Experts of a small language model.
Size: width 256, vocabulary 8192.
Experts: 16 experts in each of 5 layers, 2 picks a token, a sigmoid router.
Training: a variant of Muon for the experts, 342M tokens, 9861 steps.
Below are experts of layer 3 (counted from 0) of a mixture-of-experts language model. Rows are named router (the router's row for the expert), gate (a neuron's input weights, with its number), up (a neuron's input weights, with its number) and show model dimensions 0-63. Each number is 200 + 40 x the weight over its row's rms, rounded and kept within 0 to 999.
After each expert's rows: "mostly gets" lists some tokens that are sent to it at least half of the time. This comes from a sample of Wikipedia text that the model never trained on.

# expert 4
router,145,271,297,257,250,46,308,86,313,214,202,242,95,234,181,218,282,203,248,228,214,220,244,212,279,143,198,229,205,231,164,208,244,163,229,211,155,245,183,189,226,217,194,239,226,194,174,159,201,142,201,211,294,163,212,146,163,171,233,250,207,203,220,146
gate5,208,161,174,203,168,208,162,184,230,251,225,180,180,218,133,236,89,218,196,237,240,209,211,202,213,188,234,206,237,228,194,194,226,186,244,124,266,137,241,167,211,245,206,157,216,217,199,173,207,236,194,219,240,192,182,206,234,153,234,202,101,299,169,174
up5,157,178,200,194,212,275,239,191,222,158,170,263,227,229,261,263,203,241,190,162,226,193,225,195,227,207,138,211,140,159,185,171,186,181,272,203,134,181,124,153,256,195,202,162,182,203,188,182,207,262,217,243,201,216,161,204,155,188,207,175,161,163,181,170
gate6,134,250,244,204,233,175,243,259,196,153,223,229,218,153,219,195,272,228,244,167,319,190,126,142,127,216,146,170,252,178,218,187,176,224,173,245,158,219,234,194,205,237,160,209,129,179,191,128,242,204,218,225,138,132,211,142,243,190,240,203,198,221,201,204
up6,217,201,179,250,238,235,224,184,229,202,226,205,139,173,178,269,132,255,129,137,172,196,172,192,234,268,208,233,200,234,279,206,199,179,159,263,219,172,209,178,165,252,156,231,295,200,235,138,159,181,206,195,171,160,203,204,239,213,171,208,272,227,258,186
mostly gets: " p", " re", " c", " co", " f", " con"

# expert 2
router,185,201,198,255,253,156,280,171,245,228,238,216,150,226,253,168,289,199,196,175,138,250,177,246,235,127,166,147,269,172,198,199,269,145,138,210,229,186,216,146,215,192,231,138,213,192,199,180,185,146,272,171,225,234,175,212,227,241,254,219,249,151,229,126
gate15,229,237,193,155,195,160,162,282,140,186,194,220,164,234,228,252,258,124,210,175,214,121,279,249,168,155,145,220,218,188,168,240,224,201,174,183,256,281,173,208,198,271,217,167,184,178,175,200,154,160,115,130,180,211,221,194,236,200,135,182,239,218,266,181
up15,192,234,184,202,245,168,208,185,218,232,272,163,206,225,175,164,233,180,260,209,196,226,186,201,193,118,175,123,223,240,203,166,250,221,210,165,140,221,230,207,162,226,222,215,233,219,203,169,232,214,175,191,180,270,142,213,174,273,216,210,257,173,285,244
gate16,186,253,207,187,258,190,201,210,172,178,209,204,240,326,267,249,180,195,177,273,198,235,155,166,165,155,123,193,237,174,157,150,251,216,214,202,227,238,206,230,122,142,261,204,173,170,169,209,132,237,200,180,185,232,259,147,218,180,215,220,241,221,243,232
up16,195,199,158,150,230,217,122,242,285,203,211,188,173,262,245,224,217,112,213,165,244,280,131,231,167,170,286,175,199,188,177,168,179,159,194,201,248,266,260,215,198,187,169,257,119,236,245,214,171,200,172,231,120,149,134,160,146,199,147,174,176,196,151,192
mostly gets: " was", " is", " were", " be", " are", " had"

# expert 0
router,182,202,218,245,264,216,244,214,187,201,229,205,107,158,241,162,264,170,189,111,129,221,144,196,166,208,211,161,292,218,181,204,244,139,212,190,218,237,174,179,163,223,239,204,156,203,205,209,218,110,238,160,174,134,209,233,282,218,164,219,139,180,244,155
gate5,250,163,239,198,218,214,178,220,240,193,167,228,133,181,219,230,215,237,187,206,171,196,262,214,163,146,178,225,238,182,261,149,200,235,161,309,217,220,220,226,172,142,224,203,158,194,177,172,236,178,216,153,262,196,249,182,209,169,214,101,127,225,190,216
up5,213,169,208,162,198,144,177,180,160,160,251,226,175,164,224,200,180,233,227,258,245,236,165,197,204,154,211,203,205,251,198,199,191,222,133,262,114,263,182,256,123,226,218,249,222,223,247,221,221,159,162,193,224,188,166,195,169,277,184,182,202,172,154,204
gate6,271,193,205,210,227,209,246,247,180,187,196,178,181,160,167,212,194,137,186,154,200,217,257,201,144,211,173,205,232,168,201,242,207,271,176,224,177,181,231,128,272,213,237,216,158,244,147,136,229,192,134,277,196,207,233,215,178,280,201,200,178,229,217,213
up6,213,212,236,232,164,220,250,187,226,215,136,173,252,204,226,249,221,238,225,201,164,273,245,195,264,156,178,202,191,224,211,206,135,138,228,233,177,232,234,246,195,264,169,201,159,239,194,209,238,184,198,197,147,207,210,109,103,162,160,164,199,210,160,180
mostly gets: " been", "ity", "side", " Street", " York", "ium"

# expert 5
router,153,163,252,198,211,241,234,263,208,238,163,262,146,194,220,178,234,207,96,149,125,213,230,228,164,202,244,188,281,229,283,167,230,169,185,202,201,208,151,150,147,225,234,219,202,174,184,142,190,135,210,179,199,186,260,247,243,274,100,160,196,154,237,202
gate8,188,199,222,178,264,230,180,238,201,199,172,221,190,179,206,162,215,241,220,193,176,218,257,124,280,201,260,248,224,129,184,218,207,178,177,227,226,169,158,235,230,247,294,110,168,192,175,251,246,221,194,156,225,216,161,180,311,190,188,236,160,226,145,181
up8,212,159,229,206,201,78,202,232,209,179,174,206,243,178,206,186,172,202,229,186,273,253,207,209,218,190,143,197,180,236,119,283,159,192,242,153,157,223,153,166,249,189,176,129,227,143,239,180,185,167,236,236,159,240,159,172,211,183,153,219,264,181,192,201
gate9,202,231,184,288,221,248,183,195,201,239,182,182,212,179,239,176,256,231,220,108,180,219,172,215,171,192,178,216,221,253,249,188,250,187,76,181,171,212,285,239,228,284,247,210,266,212,197,168,162,272,135,118,134,256,202,138,160,212,191,174,223,180,169,124
up9,261,145,224,144,185,176,210,164,172,209,159,162,145,179,185,195,242,241,166,186,254,204,212,183,173,266,112,196,220,247,235,245,208,170,184,115,173,187,201,202,149,213,263,167,204,182,194,189,232,244,161,157,200,102,188,159,208,254,237,253,214,229,217,224
mostly gets: "ot", "ah", "ina", "ron", "gan", "ai"

# expert 6
router,127,208,233,251,288,152,283,205,218,232,260,171,114,279,194,194,221,199,170,91,138,255,261,200,210,194,222,183,216,216,244,202,331,157,192,181,254,229,152,103,214,218,208,179,185,124,200,148,190,141,196,193,212,187,203,180,244,256,244,194,242,219,216,135
gate15,236,120,161,215,286,104,201,223,173,118,201,108,161,215,156,139,177,214,183,241,200,144,282,231,151,203,204,155,249,267,142,165,245,258,104,172,230,164,176,166,155,176,244,132,215,167,231,170,191,161,209,230,264,178,198,208,284,127,180,241,229,187,205,221
up15,148,158,153,202,241,272,181,175,182,225,174,228,163,173,280,199,180,102,211,220,262,183,147,154,252,213,219,211,165,202,102,288,166,281,206,194,250,211,116,261,191,201,233,255,110,152,213,173,235,223,168,168,210,156,205,221,232,222,186,197,180,247,251,227
gate16,212,252,141,109,227,142,158,226,190,145,147,240,219,226,200,214,233,208,162,227,264,222,166,172,252,225,161,169,281,276,226,242,256,184,222,186,193,155,160,165,104,213,206,254,226,239,167,194,226,256,280,247,238,145,212,219,202,221,240,166,218,213,163,180
up16,271,183,190,233,204,215,226,166,216,232,152,150,175,170,146,242,211,196,252,216,217,183,132,172,260,199,192,209,167,228,223,199,176,240,191,158,136,187,221,154,238,142,163,198,275,182,235,268,125,164,182,268,203,212,259,152,201,204,94,172,256,137,132,177
mostly gets: "\n", " (", ")", "==", "===", " =="

# expert 14
router,192,208,246,197,233,179,214,161,201,179,201,211,159,133,213,211,307,167,154,121,137,231,189,223,217,148,205,195,231,213,171,206,189,139,225,139,213,249,202,188,217,209,245,191,207,178,152,181,214,166,204,194,250,197,254,213,261,183,158,151,176,207,192,142
gate5,126,290,236,174,142,159,232,123,174,243,206,86,122,224,249,270,189,228,162,186,185,165,150,153,245,244,218,244,208,219,199,227,149,202,168,179,177,199,199,224,211,148,225,229,247,167,185,236,221,207,252,241,226,186,264,176,121,198,178,200,192,194,160,204
up5,219,131,221,206,236,196,172,198,209,161,156,254,242,204,197,273,175,235,190,170,294,194,166,236,118,178,260,231,178,279,139,250,220,204,144,216,277,213,163,177,163,198,219,196,171,224,251,177,199,225,226,194,225,235,152,207,259,198,219,248,185,177,215,217
gate6,145,215,225,198,193,202,182,251,316,186,140,194,203,272,206,142,208,156,156,215,227,261,213,182,213,132,188,222,192,176,164,129,183,216,215,107,204,257,190,167,224,197,148,164,239,217,187,193,133,233,234,146,190,237,175,221,225,206,216,199,232,184,202,254
up6,189,211,240,202,223,226,246,222,160,203,151,263,121,155,230,127,200,261,207,219,193,215,181,217,253,170,191,288,197,160,239,233,210,156,217,213,235,253,202,201,205,192,125,214,273,160,242,172,202,162,223,249,174,227,163,234,227,231,203,214,190,220,265,194
mostly gets: " United", " –", " —", " States", " American", " May"

# expert 13
router,152,271,272,218,314,97,259,184,262,252,223,193,132,183,252,180,279,168,193,205,188,309,162,213,197,168,185,161,220,239,143,269,237,177,185,215,154,249,163,172,150,195,208,177,202,213,174,191,214,155,236,212,243,247,227,136,169,238,153,241,175,187,238,176
gate8,187,194,170,262,186,132,205,201,231,182,212,280,158,236,235,264,141,233,165,179,157,270,237,213,149,151,253,220,266,159,262,241,123,233,183,191,249,229,223,156,162,147,149,159,230,186,169,227,248,220,184,234,227,162,227,223,203,245,116,205,221,196,206,213
up8,146,199,224,198,148,101,198,161,196,173,197,223,258,237,175,146,146,195,219,157,247,221,258,240,227,159,256,169,204,215,250,209,204,321,208,220,182,185,168,210,218,232,244,208,197,190,153,152,277,165,76,235,118,140,218,283,221,175,232,238,145,202,175,118
gate9,258,138,241,194,170,140,187,263,222,198,247,190,210,260,167,170,225,166,161,180,159,229,226,147,129,175,178,222,242,200,95,184,194,177,188,246,174,201,244,166,212,185,159,238,139,186,124,171,206,137,189,244,146,209,197,232,228,189,104,146,204,215,212,259
up9,167,249,235,180,212,178,212,248,202,254,116,113,144,206,240,180,162,250,189,218,235,156,203,185,236,222,207,150,217,158,220,189,195,208,232,171,221,206,224,183,154,276,234,166,88,224,146,78,192,220,238,208,282,143,216,138,167,244,190,214,180,185,185,214
mostly gets: " the", " of", " a", " for", " on", " with"

# expert 3
router,187,179,286,256,298,161,308,162,212,204,198,266,124,194,168,175,286,196,183,175,196,206,155,217,230,126,180,178,188,165,210,241,202,157,210,203,198,208,203,182,161,199,227,188,241,201,173,135,181,117,206,242,221,265,223,167,210,188,196,266,199,204,198,155
gate8,146,249,208,213,197,211,153,278,242,147,218,203,267,219,205,211,222,158,182,204,129,223,137,180,123,189,188,238,162,171,253,142,171,241,211,237,278,235,296,232,196,235,126,215,195,126,197,198,239,167,258,170,93,205,214,246,109,253,87,257,160,209,173,144
up8,138,158,267,252,277,175,152,213,256,215,167,203,190,208,157,161,140,233,263,217,267,224,238,174,187,208,272,236,237,196,236,173,152,262,245,108,187,209,205,174,186,145,138,183,260,208,179,171,191,174,118,207,224,157,199,222,253,249,216,241,256,208,138,112
gate9,231,156,248,231,227,104,194,246,285,260,220,193,216,172,199,191,209,143,223,226,237,191,189,200,182,214,265,178,210,208,193,170,168,215,187,207,234,257,169,225,245,156,188,292,132,169,138,172,228,151,229,146,204,192,179,248,258,260,204,268,237,269,192,250
up9,149,242,194,102,189,190,143,221,182,200,192,124,185,78,190,214,211,153,180,151,220,194,223,208,105,170,154,151,235,252,176,210,164,170,214,179,191,160,124,228,205,247,200,194,230,151,214,159,158,276,207,77,239,215,156,210,231,269,283,176,158,231,282,215
mostly gets: " Australia", " rock", " India", "History", "du", " China"

# expert 11
router,166,234,259,288,208,99,199,161,204,213,218,234,133,239,259,228,278,237,189,184,146,206,188,231,235,139,208,193,243,204,162,257,210,146,158,199,222,218,144,143,197,229,221,183,191,197,158,164,233,148,211,183,168,201,218,130,237,198,242,255,210,155,173,161
gate5,161,211,227,215,196,129,196,190,223,212,182,220,105,223,260,204,234,173,234,146,186,214,229,167,305,191,150,182,208,208,242,154,159,194,202,171,214,217,270,216,165,247,255,161,189,233,194,162,200,209,221,191,222,212,226,150,188,217,232,230,220,128,203,252
up5,189,173,260,187,156,144,195,223,225,193,203,246,111,219,220,142,203,207,94,168,196,269,185,197,267,203,265,260,233,221,183,100,240,164,190,177,209,99,252,285,216,191,198,191,189,216,155,187,142,203,200,205,195,165,157,233,132,220,201,210,212,249,127,243
gate6,252,179,205,186,265,140,232,188,267,231,205,234,200,241,140,225,222,201,296,187,212,232,245,264,168,268,150,225,193,234,270,212,174,209,229,122,168,199,186,98,236,158,221,234,221,257,137,262,208,181,164,198,171,215,180,197,166,239,218,168,193,173,271,217
up6,172,171,203,193,202,209,133,222,173,218,202,186,143,257,232,120,214,132,175,193,105,284,222,177,199,235,297,171,142,196,216,143,199,233,181,204,143,150,130,171,218,193,224,201,77,186,217,258,196,212,133,147,254,239,237,172,211,204,232,254,191,137,315,267
mostly gets: " W", " M", " D", " S", " N", " T"

# expert 1
router,139,197,255,248,270,154,275,131,245,189,244,219,150,219,184,195,238,252,169,166,195,268,118,215,232,138,195,213,226,213,184,206,130,149,174,191,203,188,203,248,198,204,227,201,186,193,126,161,237,164,235,218,240,182,192,158,208,245,185,156,204,214,229,192
gate15,201,229,116,155,131,228,134,140,184,167,257,252,271,172,248,196,186,233,296,157,223,221,210,154,251,232,162,210,173,217,201,233,253,217,213,193,211,229,166,242,214,137,179,223,152,178,173,226,174,171,139,261,242,141,136,255,230,224,185,205,237,222,204,233
up15,152,165,236,173,214,235,238,177,193,199,242,241,229,222,164,242,192,180,228,215,199,243,251,217,163,198,285,215,178,177,188,223,144,230,171,197,214,210,184,93,218,254,206,253,207,177,203,108,251,206,136,250,179,255,236,240,218,198,216,242,256,158,119,195
gate16,133,178,230,248,182,196,234,192,267,181,201,151,202,191,229,183,194,183,180,172,212,144,251,168,272,218,190,188,168,235,117,120,241,191,191,182,252,231,144,259,219,230,238,202,222,248,147,275,248,279,153,195,269,135,195,214,179,255,213,206,215,192,235,140
up16,174,264,314,139,145,200,177,242,227,204,203,171,182,246,248,190,224,176,167,212,229,257,240,235,219,200,238,210,218,277,143,180,191,197,177,196,200,220,163,60,190,211,190,198,228,283,274,135,174,224,235,265,240,200,142,194,153,71,229,136,267,205,156,177
mostly gets: " ", " |", "|", "---|---|---|---|", " /", " Apps"

# expert 7
router,173,212,220,253,245,197,244,111,162,177,246,249,126,219,202,150,236,179,191,148,153,276,199,175,241,134,166,103,224,219,153,195,188,171,208,183,253,215,176,176,122,199,229,184,197,218,173,225,222,90,195,218,281,249,198,187,212,229,231,200,180,231,199,107
gate5,139,215,257,185,167,184,216,203,162,210,194,196,181,197,240,190,151,148,238,198,282,233,222,153,266,204,233,198,186,168,161,203,129,204,196,197,213,174,246,203,184,186,269,132,233,157,172,204,271,134,182,183,136,194,199,217,152,156,166,166,172,276,174,233
up5,133,215,223,156,225,146,225,198,166,164,225,209,215,210,207,167,180,325,134,153,156,198,205,164,180,178,190,227,124,137,177,223,220,117,200,130,166,260,188,189,157,215,210,158,219,197,218,218,240,182,147,177,210,187,181,214,189,211,238,208,158,320,257,157
gate6,191,182,186,253,195,198,248,244,319,206,274,175,148,176,132,193,186,154,87,191,262,150,99,182,204,161,239,117,217,225,190,227,153,155,217,232,217,122,244,133,169,260,165,242,192,236,150,195,213,227,195,198,252,164,185,189,163,267,177,149,170,224,195,260
up6,263,245,163,206,224,168,189,182,285,218,196,238,175,270,208,278,278,211,171,189,226,199,221,174,140,224,207,179,226,210,242,244,168,192,244,215,172,160,119,231,173,179,251,243,249,182,219,210,240,301,151,203,214,116,211,110,176,154,175,198,204,196,226,179
mostly gets: " more", " three", " years", " year", " km", " new"

# expert 8
router,169,198,261,208,203,138,240,196,238,199,183,163,170,221,276,189,220,172,170,231,166,205,172,203,166,148,176,198,135,180,267,204,191,229,237,162,211,247,226,146,168,211,251,171,253,228,181,176,158,156,219,156,223,233,207,274,209,294,143,247,215,253,189,240
gate8,199,320,220,237,189,188,209,168,144,272,160,164,227,223,262,190,160,106,182,165,230,213,206,191,168,196,141,211,191,158,262,215,187,197,216,230,136,160,129,236,164,215,132,229,216,231,206,292,240,136,234,239,171,262,214,169,193,227,170,239,238,233,112,144
up8,179,173,173,270,163,252,239,171,236,160,207,189,160,151,208,195,207,154,214,203,264,222,217,233,240,197,221,238,207,157,249,204,214,171,172,232,231,195,153,179,217,253,181,152,121,163,239,176,238,226,221,150,173,208,191,177,148,167,208,248,268,177,249,248
gate9,230,141,182,193,236,198,233,201,284,230,154,156,116,222,233,198,209,198,188,231,238,279,284,196,169,295,183,272,226,255,199,169,183,219,148,285,192,201,208,166,229,252,339,175,127,162,233,246,183,269,212,214,148,176,171,148,248,135,165,232,195,149,145,235
up9,238,157,159,158,204,231,243,153,235,244,203,271,112,198,241,220,226,157,179,209,157,179,275,192,131,199,103,221,243,158,282,181,179,223,203,236,161,205,202,189,175,215,120,222,221,198,276,240,232,215,210,113,206,196,174,221,228,269,254,168,182,235,227,158
mostly gets: " and", ",", "),", "ed", " or", " but"

# expert 15
router,129,152,243,262,229,146,283,191,196,245,183,177,217,225,207,200,270,180,188,170,195,180,171,231,214,207,177,160,262,287,172,236,235,191,153,245,176,261,189,160,210,227,226,135,197,123,212,226,155,156,183,188,195,213,268,124,212,231,217,173,175,211,206,187
gate8,146,252,229,239,222,176,172,206,169,238,141,213,265,193,247,214,142,219,205,173,251,198,231,185,172,162,136,197,211,269,155,184,220,206,196,207,107,230,198,157,153,258,280,149,300,226,215,167,151,173,206,122,201,203,205,172,218,180,168,248,136,156,144,225
up8,184,198,155,186,168,114,223,185,177,205,279,104,228,193,209,252,147,246,179,171,209,187,256,211,276,217,245,213,169,218,185,174,162,260,139,238,210,163,186,199,169,238,220,121,149,248,223,158,217,214,285,164,205,197,188,151,174,279,151,194,234,222,155,133
gate9,110,201,124,199,285,179,245,170,189,198,258,284,143,208,199,194,201,211,163,180,185,115,202,205,227,257,135,188,189,205,206,215,182,224,254,122,212,263,249,235,172,219,152,156,187,200,298,182,229,136,172,176,190,170,223,270,247,208,245,185,238,190,198,215
up9,238,219,209,200,177,175,140,217,166,144,255,274,189,184,170,262,180,224,181,226,207,167,118,167,160,136,234,229,169,261,210,229,217,174,119,187,204,131,144,120,274,182,170,182,217,258,188,172,234,199,266,125,185,176,131,159,154,270,254,233,245,200,256,196
mostly gets: "s", "t", "es", "ts", "ces", "te"

# expert 9
router,125,189,259,212,225,116,308,212,229,242,214,171,170,171,168,179,258,205,221,110,174,239,189,219,201,154,199,196,226,242,265,267,187,178,185,221,245,217,190,199,173,225,211,152,180,199,200,147,167,117,210,183,257,229,214,231,217,248,110,258,183,260,226,217
gate15,248,219,199,175,164,189,143,208,208,174,212,246,192,270,92,212,163,200,193,187,222,186,202,230,199,177,315,224,209,224,176,174,170,175,239,199,181,174,204,196,181,184,265,173,195,216,165,250,249,191,244,242,173,225,173,226,212,214,254,198,189,133,206,233
up15,194,190,215,188,209,152,187,234,235,184,131,205,270,234,211,221,179,228,231,184,206,128,164,268,196,209,125,239,175,181,235,198,145,216,187,188,171,110,185,182,203,168,163,167,207,188,207,226,150,144,170,224,195,200,166,229,131,242,166,249,245,265,267,171
gate16,158,240,170,218,199,210,207,262,185,218,253,158,227,224,155,149,158,249,211,168,205,99,167,74,165,169,208,239,168,172,204,121,178,222,256,189,258,297,192,195,175,208,183,155,258,181,237,127,198,243,207,190,93,203,170,179,237,201,241,222,205,208,87,216
up16,188,154,166,193,241,218,200,210,165,178,290,147,183,168,190,253,216,209,228,169,224,305,222,214,218,173,118,268,198,164,235,203,150,262,178,173,249,176,261,186,234,191,199,157,235,270,208,208,173,230,178,160,182,208,187,158,179,259,225,175,127,167,213,222
mostly gets: "1", "0", "9", "4", "3", "7"

# expert 10
router,186,144,264,268,301,148,258,189,269,198,202,201,147,273,231,147,274,221,218,201,215,223,230,218,243,167,215,137,310,218,210,201,222,156,250,198,209,174,182,130,222,195,174,219,182,223,132,159,263,132,202,177,225,156,199,171,182,228,228,208,197,190,169,125
gate15,167,222,254,285,158,117,238,186,232,231,229,157,179,185,230,239,195,298,203,219,181,227,225,207,193,154,235,192,168,171,169,243,178,181,234,180,191,243,205,149,269,205,222,101,153,185,243,206,191,197,278,217,180,199,283,263,249,190,170,177,213,212,177,174
up15,169,153,184,149,154,189,237,157,127,179,219,182,211,245,155,208,172,244,286,274,213,187,172,266,146,186,239,244,233,187,235,177,206,135,145,204,135,186,184,127,221,179,245,222,251,200,196,203,275,192,215,258,137,201,145,171,216,177,157,109,177,269,162,230
gate16,144,168,237,216,205,212,242,188,175,225,208,233,112,155,232,218,195,295,159,224,254,182,195,143,173,196,189,183,197,207,167,197,190,221,199,163,206,211,199,209,145,194,234,194,258,260,197,239,144,157,250,166,149,189,229,274,183,263,245,233,292,188,276,208
up16,171,234,148,177,188,200,208,153,184,271,214,176,183,239,230,170,260,222,181,187,151,239,235,133,263,177,194,278,187,228,219,211,233,228,167,172,311,209,211,147,138,213,209,98,276,252,136,219,230,223,214,175,209,138,235,206,202,159,192,195,208,201,217,208
mostly gets: ".", " He", " It", "com", "\".", ".\""

# expert 12
router,118,187,321,217,295,138,265,148,205,221,208,190,138,222,218,170,261,201,171,138,144,199,233,250,218,134,173,200,176,269,140,233,171,184,242,126,209,233,208,168,186,247,195,178,231,234,134,268,265,150,272,211,207,278,214,262,176,253,250,242,216,141,219,179
gate15,210,120,130,268,177,172,194,222,219,157,254,151,252,205,202,213,250,199,262,185,271,218,243,168,143,158,262,218,153,175,218,225,196,178,203,184,255,197,205,210,208,208,161,167,178,244,165,175,230,175,166,183,218,265,207,258,99,260,180,243,190,187,187,239
up15,259,152,158,223,246,209,198,285,241,174,216,186,138,203,166,203,142,211,167,158,178,226,255,180,128,192,167,197,180,274,224,176,132,169,193,243,145,183,207,158,249,174,246,184,205,214,178,192,196,241,202,193,152,198,259,217,185,221,269,163,270,216,208,155
gate16,223,132,297,169,219,141,237,223,193,221,188,181,276,153,192,240,248,170,212,240,184,202,157,250,159,189,257,193,138,97,192,173,217,261,202,234,196,175,238,211,206,213,211,197,179,179,134,221,221,183,169,224,244,137,195,222,140,185,198,215,185,180,144,190
up16,175,213,245,307,135,180,189,203,132,238,240,219,184,223,210,253,161,206,209,158,207,280,261,127,227,178,205,198,168,217,252,206,267,265,210,236,166,170,109,169,230,208,241,215,195,193,224,168,220,269,214,161,190,145,257,243,200,215,190,205,192,214,237,164
mostly gets: "-", ":", " \"", "=", " A", " T"